config = dict(
    num_hidden_layers=12,
    hidden_size=384,
    n_experts=16,
    experts_per_token=2,
    d_expert=288,
    d_shared_expert=0,
    hidden_act='swiglu',
    moe_layers=[0, 2, 4, 6, 8, 10],
    router_score='sigmoid',
    normalize_top_k=True,
    routed_scale=1.41,
    balance_loss=0.0112,
    balance_bias=False,
    n_groups=4,
    groups_per_token=3,
    init_std_router=0.0113,
    lr_router=0.000837,
    vocab_size=4444,
    norm='rmsnorm',
    norm_eps=1e-06,
    tie_word_embeddings=False,
    optimizer='soap_variant',
    learning_rate=0.00328,
    beta1=0.95,
    beta2=0.99,
    batch_tokens=65536,
    max_seq_len=2048,
    train_tokens=290700000,
    max_steps=4436,
    dataset='wikipedia_en',
)
Below are experts of layer 4 (counted from 0) of a mixture-of-experts language model. Rows are named router (the router's row for the expert), gate (a neuron's input weights, with its number), up (a neuron's input weights, with its number) and show model dimensions 336-383. Each number is 128 + 24 x the weight over its row's rms, rounded and kept within 0 to 255. Numbers have three digits each.
After each expert's rows: "mostly gets" lists some tokens that are sent to it at least half of the time; "gets" lists some tokens that make up at least twice as much of what it gets as of all text. This comes from a sample of Wikipedia text that the model never trained on. Tokens count by the router's weight.

# expert 5
router:120091146150114155111141130087183122125144090111125102146065142133153075123136125137145090108124146151142134123068146145157155117134148185122126
gate0:148137123128103174130155145142112162112156153150145107155126116096108109114155136135178102156159116100189121100109108077139163096134142107111143
up0:123134134155134125099130172090109184153158096099151147113127151173117159148160155110136078114157119131104149105098139101153153122131142119127128
gate1:138109104104133166139136135103109121134124109158147102115142144136127135131136127138166103123096143173154099116186126124120169116166153118111163
up1:118133158146140124122100111156118126155114163100127135114123143118138136091139146143142134105140117155108167137099137117157116123109097105084080
gate2:104118125122134174088129130112115154114133125163144146156131130122139170174175147136152155131093091125128156153116130186131087158142112115133148
up2:095110130101126160101128106127101148077120168165177138119149121095091169170118110137185117129101135106134158130125162179150105189138166109129147
gate3:160104149120158136122129125127069114051127144112137158104129116141133144083114155152098101092122093119125137163139092135102111112155151106132113
up3:165107108106134152136165150147123116112133148110138156132129131108114092119136143113081139122100104157078117140166122125136112129144142097164127
gate4:120123138132105089171163105146117114151148154099143154139109114141157161127154118165118154108168095159130106125098114136135148109136126157124132
up4:106122112112149105070082162104175178075074124124097188158165114112116134137140135116136090102122100123109138149109145130081120121112106103149148
gate5:132138113088113085110103105129125112135067144169105110116134132191103160115144108140109184121167088136140142129123121111101069123137113157127130
up5:154148133092147127112137119145178148116126128140144150168122146084122108152095154086136106152084155102136111150135152144114173138125132108128126
gate6:183143118118153100124118115084130094140100150146120152066103127137142151152165167128154183131140138180140133119132062115123144127113142116101136
up6:152138102094111083179137093134129127095132128135132150120079114123105117107158137111141192136114109110144094106175147149137094119099120174130162
gate7:156111129132111160144112077111162159120115108106092128109172129122106133130193118110138170127151105167132090106122119159151158108097141146089128
up7:096111099162173117157145129121114148142148155146120139154146151165130129089031100134126109118129114118117205151142130101111148125142119124155100
gate8:105144136108135114103152125151140129135091108150117109136186164148136120111166068130137124131103116101152084129087126154104182101114168112145143
up8:140105093137124151154099081087125132125171126069137145119080109151135148148115150143099117129105126157083136117130159143157095142114112108102077
gate9:155138124109121114102121163137120120133130097138100132123116084115121108142123129069128125141086114140148116109161106115114115124092125086127112
up9:148104110140147118112149110114137144120104119099191149121142131116143112116148159171120134091152137129104137160142144151108117141159110156104130
gate10:134164140095128119167128131123172123142118115151109103118133116104165111118107107077129124102150152085170136124080116090166146124134131140089143
up10:109147169084092127131109133127175111113118101158122107097136113114145106147091120110169141092134137118195095130105096140175123090121106126123137
mostly gets: "ations ", "son ", "ia ", "ie ", "tor ", "University "
gets: "o ", "er ", "s ", "es ", "e ", "a "

# expert 1
router:127110136175116138076124112111139138083116138154137125145117120155122087148087111111172110152166118148145092151106137130154137100116130140117126
gate0:153126108070103154125147091118143115118125144129112140114125139109116106129115146172154076132111089149139121129131085094164122106176157100148139
up0:141124123130147101119160151162158135149118105136148097168155165190124135135166156152096179131151160120163115109107165114133100159135143099148157
gate1:127128118101167141143101153101118107121125120095142103103138102134131130146137148129111156145156119109101097140111087160173082122132133133112130
up1:131120102105093103120122154187158096184067110161169137135113162105124135114140191142116094138131141115155130101070154134117148132120101157089143
gate2:166156140118154168108106130140141097122156086081140139121162146135121096137138131130100128126106131124141120132127120109101115137137110148160150
up2:116088141117142187127159119104125104186132082119116126131125139163125111097143136122117132140127103102139154137134114148132103145145167182138121
gate3:173116154108105095133132155100138113168116157097109138167098122140126132135174095152176141192147136132157141087147189120152115163111112090149135
up3:131076106147094153111092102154126106145125140157159147112143106117146155092141166120118147141125065135129116162110089132170126118116108158116136
gate4:125144106179157096137179141150145142147126152122121097117128105127104149164090147162077138151100127130145154111103120121112109125125174117116099
up4:110106135133116140175096158138141133093137131111159166111152123119099145077134121105201109135151124133122112161133119124100123087149087097164158
gate5:140139176146096134176170112090100135117169123108158111155097109133129115107134131126158153140140149145147160124098092112127156087152095166181108
up5:169162148097099158165133104083122160129185110109153151160106119117113169186170131118151133174144144171174112116144120100148149129124090106155101
gate6:163165153143136164132148101145155090155094127128146125105084112187102087122129170170115108151117131111123144171136148106145113132168143140131161
up6:119100129130157204193145143120165124128094103141129140154135118159151124122125136102122146095147099107140131139125091142141138152122138126136097
gate7:114143128107117136116137152146169105147121123119132190065121150145135127148136164139086134153154118127103137123137146153085128129108121128125129
up7:158117132127121091121145130140119169141160098146176111132130108115125144108134085130114133111117135117109126147093108092138194128132111143131085
gate8:105100148130134104087130079125090126169140132105115207131128117137116109100112147083135117177125102146142103157114138125085166143126165131112105
up8:103118106116097084124104114144110137072121147118140127078131181095091164146172111128159085083124184123122089153157163112089093113126110124138134
gate9:153134149135123143110128138138138085103114147130129147130157163134148161103138127123111165177149095126114098146099099134099157133103072097100166
up9:121107133107129159178122112096149146175132084123092118161134101131130116175136123134148118129115116133132125091126105167133136145140130126123134
gate10:152159125112141125120124103143134114099121127115131118108175094127144108146122113116128108108152123132123119157067072140140146151128185140119142
up10:094140157095123128100128103112118116156126127102151110123133122117132153081155153151113163150095124119113144168163101120160152174082114137136160
mostly gets: "| ", "201", "199", "202", "200", "198"
gets: "| ", ".", "201", "–", "200", ","

# expert 4
router:093137141131106126070151145113159106133164147107160130166134137141132131118146181150154085174130103123074120103140139148148111136102146143092126
gate0:143150122174127173099111178177099109115098132111115132130125074122130102122135121132144108143090148175148181140145125113124131121136149115107153
up0:120116131124115126106106139141104148107050128189135117117168129113097100128163104142130099141108163152148209137096103131122135095171125137161139
gate1:123102115134127113119141112205097132168115086166183118134136173135134155093088141133120141132157136131110158111101146121110165118111091174095127
up1:137117144129122137129107151087138150116099173116066135141074092124143129220168075103115149124152115131153086173102114107145106135129157097147120
gate2:101134143167097146133129129108127124126132156095154165117128087141124103145120091151152164110159127143101125161117152119182139104147124126142096
up2:097122125157092141126161115102140139126121166081150148124084132150129114176126115138118127159158146138102158111132119081157107106123105129120096
gate3:119134118109106136120142118115141094108129161123163165126133125133124100138093140149120097126120135094102102097149096110152108129127182140110098
up3:145144120118154097132126120117125136132085092123106141115133135134132097138123085117117118126131128186121159084093123081130141164096127152102111
gate4:125130132103121126143078107140117114147118140077122139101151153161155130143145118151125129162117121114114086116143091142125133107127192100147123
up4:154128130157122120114082202109177103136121138185157108105079127116115105128131068134103173112092141111210194169119123117148135128123145122141101
gate5:155128119115172111108149122129130179124114117097156126123124155116110096138113172128131089127109173134094106111119102126127124138119135123099109
up5:128142165117094179138129099130130097114176158131111144148092134114127093130111151082127148162136177118154127116141155121138128121127129126117146
gate6:120150140128128107116137148130143128093151150107136079149152128144110155113141148135144071139135118162102134134128119132121119141101110143131166
up6:118119108151117076123132131093094109164104081109106154132135141139159123119151122157090171152123155106130158130096152102130066128111147143121119
gate7:153132112150113111156123123151137134146170119137131141146125078094113130186108089132181145120138126139146130135119138146110143134119105152148126
up7:155130126094130127107060107147111161140144138142130153157128116124072165147111141155097140112153085122166122153170136147128155141116132121102121
gate8:162110134133153125153130160105112154106133117095104151165132153149125097145168130136161138095132162130111144123112132117091164131111152142164108
up8:148153161137113115153151131123155136133151108137140104095141161147137156119125095147123149116137072161153132155142093112179112136134109096119127
gate9:116126152152116133147082122114145077064140124118136118159132102157081121114112125165135092129142122121147127152174074133092094127136169156146130
up9:119143134114120101199110144134140161148088107149101105157142086112099130125130142099127126098135126158090086096138126121127146131102105161148128
gate10:129142087118104145179116117098105149121155133131110126123157106111138115113113090105087118136169121117172123112106181130138138157110107099136128
up10:145135149114165135087133111156152080131103121102128125141121106121119162151145146145142131136103147143111139154128133084120091125112130124129159
mostly gets: "ted ", "ating ", "used ", "ated ", "ting ", "made "
gets: "ed ", "ing ", "|", "ated ", "ted ", "al "

# expert 13
router:127120124073161160120137117136164127113128132133130101099111108149150150131122147129168081136171101139126111123120149165150102172131132145117095
gate0:115099107132126133106128123119141139108122169142115119141161142163132156114131110114142151130113118114090101158150125135088107114094122146120157
up0:135144124150105143131103142102111135146132158115170090122120107091109105153146189119118124131158193161148160143113131098173188121160120133100105
gate1:100108136110122146111158078114149129144154108117117082124110138127095126126143128102152119145148123143138135099130141116120120192110126130118106
up1:109145142120114096121090163141119104111164077121171102120129127134108100141118133116088130145122073129092111076133121119151143137113112142117141
gate2:137149137115141173133161110110147141164139136111170092127154188134197130099106144109154118110105128074157131141095176143158116123133106132131154
up2:136121132076133159135160099176129140133083128125067138146133139111151163073134120142153131136090136112109134131153106159120132122141155165176157
gate3:104101179133116133081123174088174120126157113159145111115118139121138150139123113137139136113148134060132104124105182142105129133141128149141154
up3:132101106106127081145104103116147129144085140121127121152133116098139144127143101142116113099139118142132165175125129132129166124138099110129122
gate4:115153092147123150117120134094108137101132130161127125176150127114135120138173117145133141146107154146150098103148130158119103118137158131142153
up4:102129151165119141158110065146146146143094153094120157121151157095133147114150143110141117123093119115118160125147166152144099146120158139127165
gate5:097139125143109111166090113093124152137093131120141107145092099115080171131121102121145103183133122115154138167124113124116118143110101130127153
up5:150121131132148127132164114137098129139163143157124115077159177146186093120141150106124126079185135173143102149123161122124166140114126115124101
gate6:147133089101144129158160075128136135160169118143139122112123166146152110139186095137153124127145145191128108135101130140133125096137143152153145
up6:095079146156082148094126154139142145120088143100135118158108073131113129125110128114120130135139166088108166124158128085093140131156190122108159
gate7:136121147164141104145150153141130118151134148122132114130131126105132114100097120090091158122120118102184138154155102115168174145141098135132122
up7:185136085131112158114127093135156129140130108094135160140117106172080144115110166169150097115141138148091150104102140107128074133151160104120172
gate8:093115138127152123140127081137121132160124117092108149135066164157110101133133118143137109119129091112108120131134103118146078097111138142155153
up8:091125160159173068137118094154145110133088090110102151124098178143128120145163117121136128136137079135125105123109129149143085062096124147162147
gate9:115070142138098104094157142138156124165087158137128098147145130132150138131130113069169139059124140125118101108086106109161137115131130145160106
up9:098086108145103124123139120142129093095128119125113120150141137116110070124112144089142106112108156154093119147120126115148136189112127126143155
gate10:130138122111098120117090106177097128175126115107137091122121114112116130102141139126127099189113152142139084150099154160122112114122139130130130
up10:101171106105148087140144147109174146104130097139122120096109134119152143162149102144096135102106165145140138104101127129125120146149129108113163
mostly gets: "for ", "with ", "In ", "from ", "of ", "into "
gets: "of ", "in ", "to ", ": ", "for ", "by "

# expert 10
router:127102095129108142124104131116142143115148092140098120140140100133157144139096098139113121152122161146143134124112150148139154127092116132122139
gate0:127128107119135109171137157127146089125123158130171132134103085139093146110130125081169114128110134132160131115123109089115076139111098154126118
up0:075118124164169132098109118106146160104130123131111104138106122137108135108163133155131133130144147175096142128154129166116103083125102096124146
gate1:162165121118161110141148122058146137135157123124107116130130134128108115092133137138133102096117152129160130147133135107134091152120107095080124
up1:117143100210126139130163138083119136136115174085136071191145096175140159148163137085115130094153139149119154117145124139173101136106089086115138
gate2:118090141111148159124109123146164164159138123145114147128161109155125110135116155127103123121134134148126115122148104141156165125130105133140181
up2:097124187104139179122084088111110107126178131141178125134144118117120122122146122111077094073118115127109116147140103135128152121117109098129120
gate3:150129098144084115125084118141129182158111193160111154143085099116100125137107096173103087145136131122111121149123136111137205105109131138160164
up3:145109128129124141115120123125141117137121184124127144083122106114148137135128150099119144117079122103135142120144091122126120152116146110161123
gate4:097150160095126117172153138102137125121139126100157141145132122120125064131157106154127141110176108159120121083116163093113146111095178127145101
up4:139134101085171118148102086142145118125122129123142158194105107137149108108117117167128132153133153120137101116126111136079140132083119143166105
gate5:138130132138130127092151122106153130108086126088164144165119138149135166110146107147167118122093136132111149089166118095095124096143130149084133
up5:128130174116097107137140105084135118070117153089126119191147101092116114101134195140121134072108090093077102137153117142124099090141137139086112
gate6:189125134134183118150156110090143140112156086084141113102121107112141116127108070142103137158133137120101151101117098127129121130118153128137125
up6:129153140133170151198137148121189136090132151104165148119093098131158086125093107149126133121148097099105119110081095110125108117081159118139097
gate7:100166137128103162155113105139133151143178156113150133119068121112154133140135102129104095129123122162117110187095143127117115128143127099080164
up7:134124139133104128129098106176152115159094140102158125090135116118135121140109147119162146093092110130116097120124133168126175161112083119102126
gate8:137121119107123117105148094126119096124143104108133148082170116121139116150091154141139157139148135087070082136119128172112132152125160081111133
up8:127142088118113148090120179135116101118159124155128133108111101132122098102174109115141165155146133157104165111103119151113132117093092129187146
gate9:113082136137138150080184139136127154124131148136081148116153102115156161116129121107121099158162132101116140121172138136166125132128150153131115
up9:142091131096115143097111096132091121118093131124141127163130127118150161125166140143107135116129140135135140152140131132163133131178165111157142
gate10:096100123158125152127094108158139089159078162114126112094135192127123124129116099154145125155126111094149183167101094098148149134103144126126145
up10:126106111120127121157152132127119129152089149122126098109146154131107128156130113110111138181137125155161173154133129117124172138095089116101109
mostly gets: "was ", "- ", "also ", "have ", "been ", "not "
gets: "and ", "- ", "-", "was ", "is ", "as "

# expert 7
router:140116120128134135142120136104153107090112117119093152136112153164141156156139172138117093126143136105126109152117141157128150124134133142143124
gate0:098122137159126147151110143107139153166156104081113134176111165126110150131127117153153174108117136152117114064159143167146098127105130095139107
up0:133093077133103104142100098155143095137094099134109182151118131138101130166145068166140146100175116102132107097137114161149100180157148128126105
gate1:152143130156158125089148160147137109157148119171117144153157117134088122143150111150127126113101125158094077116137120131100110102156128136142105
up1:145119120164127157139089191161160124119149136138143127136152114175101150108110107156141135094126146139121113124103141161122145151116106144121108
gate2:100138118153100093104136115100161134114122162126072123143133116113138162187171122106124133148146157099138120128123137117124085147159111132114110
up2:119148154128136120173088175116111085093108151103127141105081112144106143078127090146139137085117147101130079129144157116088157110115113146080126
gate3:146106079150126137082076109154117130113155119130137129118118173109133123141139114172153158155092099149152141135137122116112146126175108166117140
up3:164125146121164143141159142128132102120149137160103107116127136118170112139116113128130115151164153123104132092141163109134106144101178156124108
gate4:068117151146129107110105120110143139140185148123086147143155145142122091141148060093090154120113109135128098113124105121150121141202126118105109
up4:141133173161132132142151121131117144156138140123093137115137129109120135144144098161070131129081198169153140144086120130174160123128122124162099
gate5:127085096119104129117159124123100154125117153149097144151136098141150139164083130224176120088153126171147129133102154121119157103146129102141179
up5:111134149144162127120116100154130113138094109124166112124131139135097110144118143113083150152116076129122140104135095149140127115128181177136064
gate6:076112110156102175101173117152151116125176107138149128112100115122133145137136118122118130127127122115167139132100129130134142099157094122098108
up6:131138143097140136110146119144104129117145121104099165111134137130158109057093141155124135117139095160156143140125149134123115120138150138152106
gate7:129128114132173106131152122099122095095137123085165139133138134103127142087146155147121102134135122140121151144093118124160147116125113107123134
up7:138120133121115135138134111154084161153154164173109143142118116124151140119116105106074129142139136115137129133121114141108086163132159077132090
gate8:120110148132155091095114134162093109127149158138131143100123106148121157116124111152147145162116119147123138155109133120138135157160083126135139
up8:122110143144166096122081103151109106074188121163141148108130131131119140096100137140150136146130100124116111127127103103113145150172076113074163
gate9:105167146144097087101147132107143109144152134161159155134124113144185118117155187117144106127126120132162093138145127122111112113158101130082089
up9:139123094115146107150091122101096129112118112151112144113127130106123127135137086130099143163141158126142101124097144107171147160150107101113134
gate10:142140133154097135136159102145088130167097157133113068135114134157165123145095114115160117098149134156122135183107120144098123115100164137138204
up10:089097176127111186113129147136089152115103103129144121123146095116100162123127094104136151132098087100102125148124095134089112100140130140132136
mostly gets: "J", "Y", "Al", "G", "K", "Ch"
gets: "S", "B", "C", "N", "M", "K"

# expert 12
router:123093144161152157109160147091143154127128122139122149150104079124126163167128144130107088116137130101152109152107159156159165154133117122127080
gate0:141119115148140109090155126137158112147170153118145141117101091112095093088120133132113137104150133125158137106124145135097149123084134104176133
up0:105133122132109134121120137144102138122140142102113185084138135173160149132125113100167134145150152143112133108090160116130126065140121135155174
gate1:125098112143080123136141117130127100133118111116102126153104135123133154144119135168099130140108130140178177151122101139141130060093151142114139
up1:127133106129167173114163112126133107148140181102157163107142099109080122171118119155126105162151126087089085130150117108112132142152089139132106
gate2:132128157129148105137104067163145133079150138106162101142135146108102134173130142119117104132160114139142122093134081142109118133071127109141116
up2:127132110112108101162121119143148171172143149111152139148105083125079114163122137147113109135119107137090126160128090161127072135122089122153147
gate3:073139114164071107109114156113121111171125152111131123085143114106139140072144175106180149132086135179152121152128113099145115111121118151128091
up3:114098134142140137158138124137150150110159116124109088137127174147119215201168116168093171096128117132125115127146096131164053110133091131122148
gate4:155106146119114145113140096125113170136169178122122102096153129109112152098170108160133122113123146159111146104145124121143126138136114108152151
up4:088094144089122066132160150120140115123121128112124125160095067123111089119099137125125126149117120100138131193114133135109081153110175133138137
gate5:119145171144161136120126069148134151096107174107094128140102133083113129116135163097159109108116124176122095161143081139157128111167096150145140
up5:129102157108151136096122120110135187128139149146110145104112151126132137143112158154163135080147131123113092111128106111128135122171105132129140
gate6:126113148163123168123116108091118083115119144112133112138113172156155139096126145120146149126046125142124162136120142101171171141121143144170128
up6:114115149181111138143135140118155105101138137136085097123125187154151156101128137086126112152078108107123124148101138141131131162111116121115136
gate7:115136165130154075099109128151136087110161154129113140118093114140139129100134071137107093146101170107172160103096128095119121152113092123140128
up7:109156131100138164149171117142196142126122123146176141165136139095122110143144129124119123171166107088116121129101121128152132101146147157154139
gate8:131111159143095109124185136135118109127133139122114081149116138128067127124121130165133072097101118097148137091101147155156143118144099113143136
up8:134128097116130132149150123142141114112145092186146111156128107127118175129125109105160088121116128105121182135120131111120158189142138132167115
gate9:126127174162105115132130141135148147113175126140125104146102153158093170112089143080094129127128137119179133129137090114118157114118106097135064
up9:097118108111112152128117148092164172118145201107109106148121086151109096134139153095112138131133092095129121057088123118085061097093127102167131
gate10:110071173120121123088120121152134134130112120113144112142146063088123101145129105167156141093114110127173107129131127139130158134112124130138119
up10:145123115094125103104109118122091152144127049123133097178127168127145090136125140128117122157136142134172144103089126067115094151132143131130137
mostly gets: "% ", "two ", "United ", "L ", "10 ", "New "
gets: " ", "0 ", "1 ", "2 ", "3 ", "5 "

# expert 11
router:135089112123170174121117107113127103069139106128133099135115136139147101127106146103135074163130153134154124119116148162142096173118114123103154
gate0:126114137109160126150137143093137165091092128115144196145119141161075140124112178124128150141120145121109133104089103143092102088170135122159135
up0:131119126120143136111093082114093125091169156188124097124176119109184124180070165136140183116144139102125125159136122147157143149115114129129102
gate1:125163110151160099137158134122148111111125168123162090103112151163129125134178115165107124122110129168128122108138114132123112149163135106178134
up1:130130124148083130118132152098136117116123166134139121097179135144147106102130108101103084091115148137105138106162130135142117119118119109142084
gate2:158170149127141108088130161125105127100146148096145115136119130097168122137105152104131136130142123094129142101142123129147098125142133156120111
up2:132145163148124114074105104126138148080119159108143075167144121132169135154102145123163101106109086090114173097135120156149089138151117104114176
gate3:106178121146137125157113154112160092132172119150118121120153151122138115105113152118132132139083123100150104148139155138124120103180101164130183
up3:138123106159145147100099148167094164127138144125159130167094105138120136120153114166175128124119134110101155188156144140128115134155136103136144
gate4:129136142156150163084091130082167112101154118147079079175111147099126102139106135118110137157100125133136130134127158135095097094158108114122119
up4:067100117164155146161085118135133146086158133121099097128122127114137123159136082127096145117120093126156162138112120127137132089183140119145163
gate5:135145124149168145141137128163132106175130136104131094121161129127112122127167062165122124131137111124144104124135142152112142142142125095126113
up5:152150161147153145068148129145120117107124143145116103160075117128094123088116143123159108158115131172104159125120123172140145110125132127117110
gate6:127119084120103139101120111103137111128118059120142126074125155132157096101118137118127174109155100129119139142121122140149121139094113130113091
up6:106130150149118154171143131143121131140158177166127144120103103162103185118146145135094082113108153106114132161095136149129099118126151094093138
gate7:099114170146114095098117103116165102128101146137120091167154146123136141175122110137135133125144131110147122113179119115134145197103170120109137
up7:172179117133135097186149162124101147095160137128116116083139094138110135142157135178110149108147168100124108114103137101148138116116137125138109
gate8:138111136126128107122132112158133112093158124102116147093175102103147080110084152115124136140134077139111156118117094112120128138102130110176125
up8:118126139148126087148091116144118130096113122128125125104147106085118143129086128099140125169129063103077164081092116111106141118129111136110143
gate9:138123085121148127147125141109139092124135156117126161158136119128153123102103109151158115156146135162133097155131150132184100143163129122128152
up9:138108118119146098164100186166177132124127128161135133178128109106164133097116119148144114127069146136139110124106137152113145172178113125101144
gate10:147124081120113133097153092117162116137150068090201134134092122177139084161121093119124123159135131120164132151121155111117136128129158175114113
up10:150098116093094118150142123127149101136089132087097113112071140145103110110117167126127142144067125139137157123108085145141124123175150127109082
mostly gets: "fl", "Pl", "Tr", "Br", "cont", "sup"
gets: "b", "f", "p", "c", "l", "m"

# expert 3
router:139123122178171099106178099105144128159179134165089190138097142129131134130130147157129100106137127124169112139077121146122145149140139147149117
gate0:124114166196116075173142170162150129146157156156119102110169110112146136077130151114144111117149141178164084130148108181140098189146084110136136
up0:121169128107122109151108126126094167148115123089106163131117144126108132124130102101089146141119122103084194124111128114166139131104154149097088
gate1:114105145138124168170116170114109147117131149105101128155154123151091095087125125135147106109117146121120125105130147121116116130182107132121078
up1:129146124115135117126129140128110123136090147113110145123097103087074124128129180146141144100086186124128065146135131127132133157175128155178124
gate2:142133094153103129120139126138090150130099118107101156108071143133115150123094162100141106096150157137140091141175101124139131144159101136107132
up2:123161139091162112137151166118129109150117152090115159101128115140114158153125153135114164136128135160172110101049119105131100119150116144098136
gate3:158129112113138123159134120105095148109191144127144144136180148176127129101131077138149131119132111080126133141132132131174161143123184145120132
up3:138123096072122150169128156100150130081129112133122131136177102102127136115093112130146128139169131138163104118142108079125127118138142167066141
gate4:140135111125168090181117100158158152138140098098154139106091091104138114077102137118117139124125118123139149093136115096126092170113162127125114
up4:119172118129173101130091140140194114138130144122106118102145114096148156084110119152100098161145140081111158139096163117135151166085133126145133
gate5:135130162146133125165122161145187089139102140116113105142128174145123108118127151105096127119135125123087113120120119126173163143102109131138116
up5:138105100114123109110138097111127102136166154116082110091120146133137097124114105116127101119097157158090116113163142116125101111112096134101151
gate6:083127115095142111119136149083160125101148100168153143155129139149145121138148122128107129113153111137157149138126105126104148157154115146123147
up6:140171122164077154163116102109083109175132123103119119110099117110112126133126117086136162106160131143171141166122110136142112146139153149137086
gate7:146107095156134058130079137121106057142125138114135151168134087152103160129131096153134126136146122137104147151143115085100127142123122153140159
up7:157140144110106136149117106151152150081129155128157066110116112121143088154141175156130150115074123132139141120115138143137109119113121129093103
gate8:108142147168141105132108135124116135157161091135170099153095147166118119077165134144144094124156141140138144146127127139145117134117168088133102
up8:174112127126115152118126109132129131124140132104114139128138129108108127142128173092152124081124134136048135124130151101164094095102145111108141
gate9:141152097145138088143113206108117150141106168157130101162131076107156120149116131137105119133140111138130125133142106146143102129098099102156127
up9:135162113132105084113098139098132133138139191103135074119153136143125110120156130150125146090127117130121147124135070115134084091144124156154138
gate10:112146141095134118147175137093141156127150109176120134150130114136143148113119154119142111127098148119127144137088150120148125124103162104148094
up10:094154090141110082203156097101156105130120166123163146137152132140125209131143108150152152130153166089129095143161148158127125124119073123110107
mostly gets: "the ", "The ", ", ", "that ", "He ", "their "
gets: "the ", ", ", "(", "a ", "The ", "that "

# expert 6
router:122092131146149158114164052087166123065131111113119104152121122112181122090124112088136100191143130104129115094079143131164135140168133150105106
gate0:100120155116124132106089107142157148118137167085106118121124108132165094123148112111126109125131139087095147121124132139119153142142186077138153
up0:097096140116159133118110122139176112140100110183160113136124111120142156144128110096119122138127092138150084156140125112132144099098070173147078
gate1:124135112164100104109127138095142130092138111110099095139154106128130116121144096111118137153130150103113133150149151137211150121105119110096137
up1:113135149177125138145144152083133131132168090091093134108126125133139130117147173125127120149116122153133125149079191153142132151136113165112145
gate2:124131090124157134131126139140077119116144161128126130113143071171118128134157134115150139100124098149083113140135152152151111111140132131122158
up2:093101159109178125113136132110142135124149094111108140098155159130118122127170104138128131128099148144130153138158126135165145129111143148129128
gate3:134097121122171117163133130128116110165129181100133148128071100097135151147154187119127095129147088107140130124137132120123101146127113157090139
up3:102123123145075149151130104130192138128149194095130157154123156149181159109116095161141125118152173134125153152146135091108116133134104104153097
gate4:110107173146143091149147144094108096127161104166103100136112129126093190139138135136118111152145180140122110168115184114153164133110090123110115
up4:126097082133118147091110158120187158132165155092125157127157123148149117063120139129131154067161104151150144105135108123108095143115160153133094
gate5:124156142106113125117140101160140124093108118135158094102141132129128143141130121124151149094124080158106081147169109114136095114111135123146115
up5:098099111128120125141115140074101120147140087151087139116115106131126132106113131150101116128151156134139116118153180128102097134133109150106157
gate6:161119153142162133146109138156173169108129133150163128128128144119159127133095144131153113065187125178138115128129149123106138159132084114145100
up6:102135102102111116123137139109138106141120151121102140175121115130110143155142113131123133160057093109148115145152151106154122129114171130080150
gate7:082145125129140111120134140140131181121156120145064144141134133107111118122152143101137098103133098132111137167135114161091115157168116143123119
up7:133148134102097081105137094135118080146108104103147126148110130141144135162125128144082129164104114101090120134155107110178122109110095110125135
gate8:130109146123096128097102153119134118125135098150129140131115173133147134094157124125110113195126139159159130169101119164115150142126136123142139
up8:122123112136155111115133118127133109141116145132129121116140113113109137122130133095145083086090085141119144131088152101125128136083061111112103
gate9:111130165152096152125124150157083118173102105090089114133103115183136097079117099103132134096131112113154103117119152093131106153150144094153140
up9:104158140131164141100104168106142114165120080097148101124099150126165132123176149114115107155115126118098140117130119126156118122119150149099156
gate10:115108130141145080139118116110133128114154158089148131124114141120195165090139128123094144138157144111127150131117085133157102143154147111126124
up10:178127109127135097118184139166120136111114079106078132153127091104128046122195114101160156086138132122130097166123141097148092136120123138121136
mostly gets: "\n\n", "\n", "==", "===", ")", "== "
gets: "\n", ". ", "\n\n", ".", "|", "=="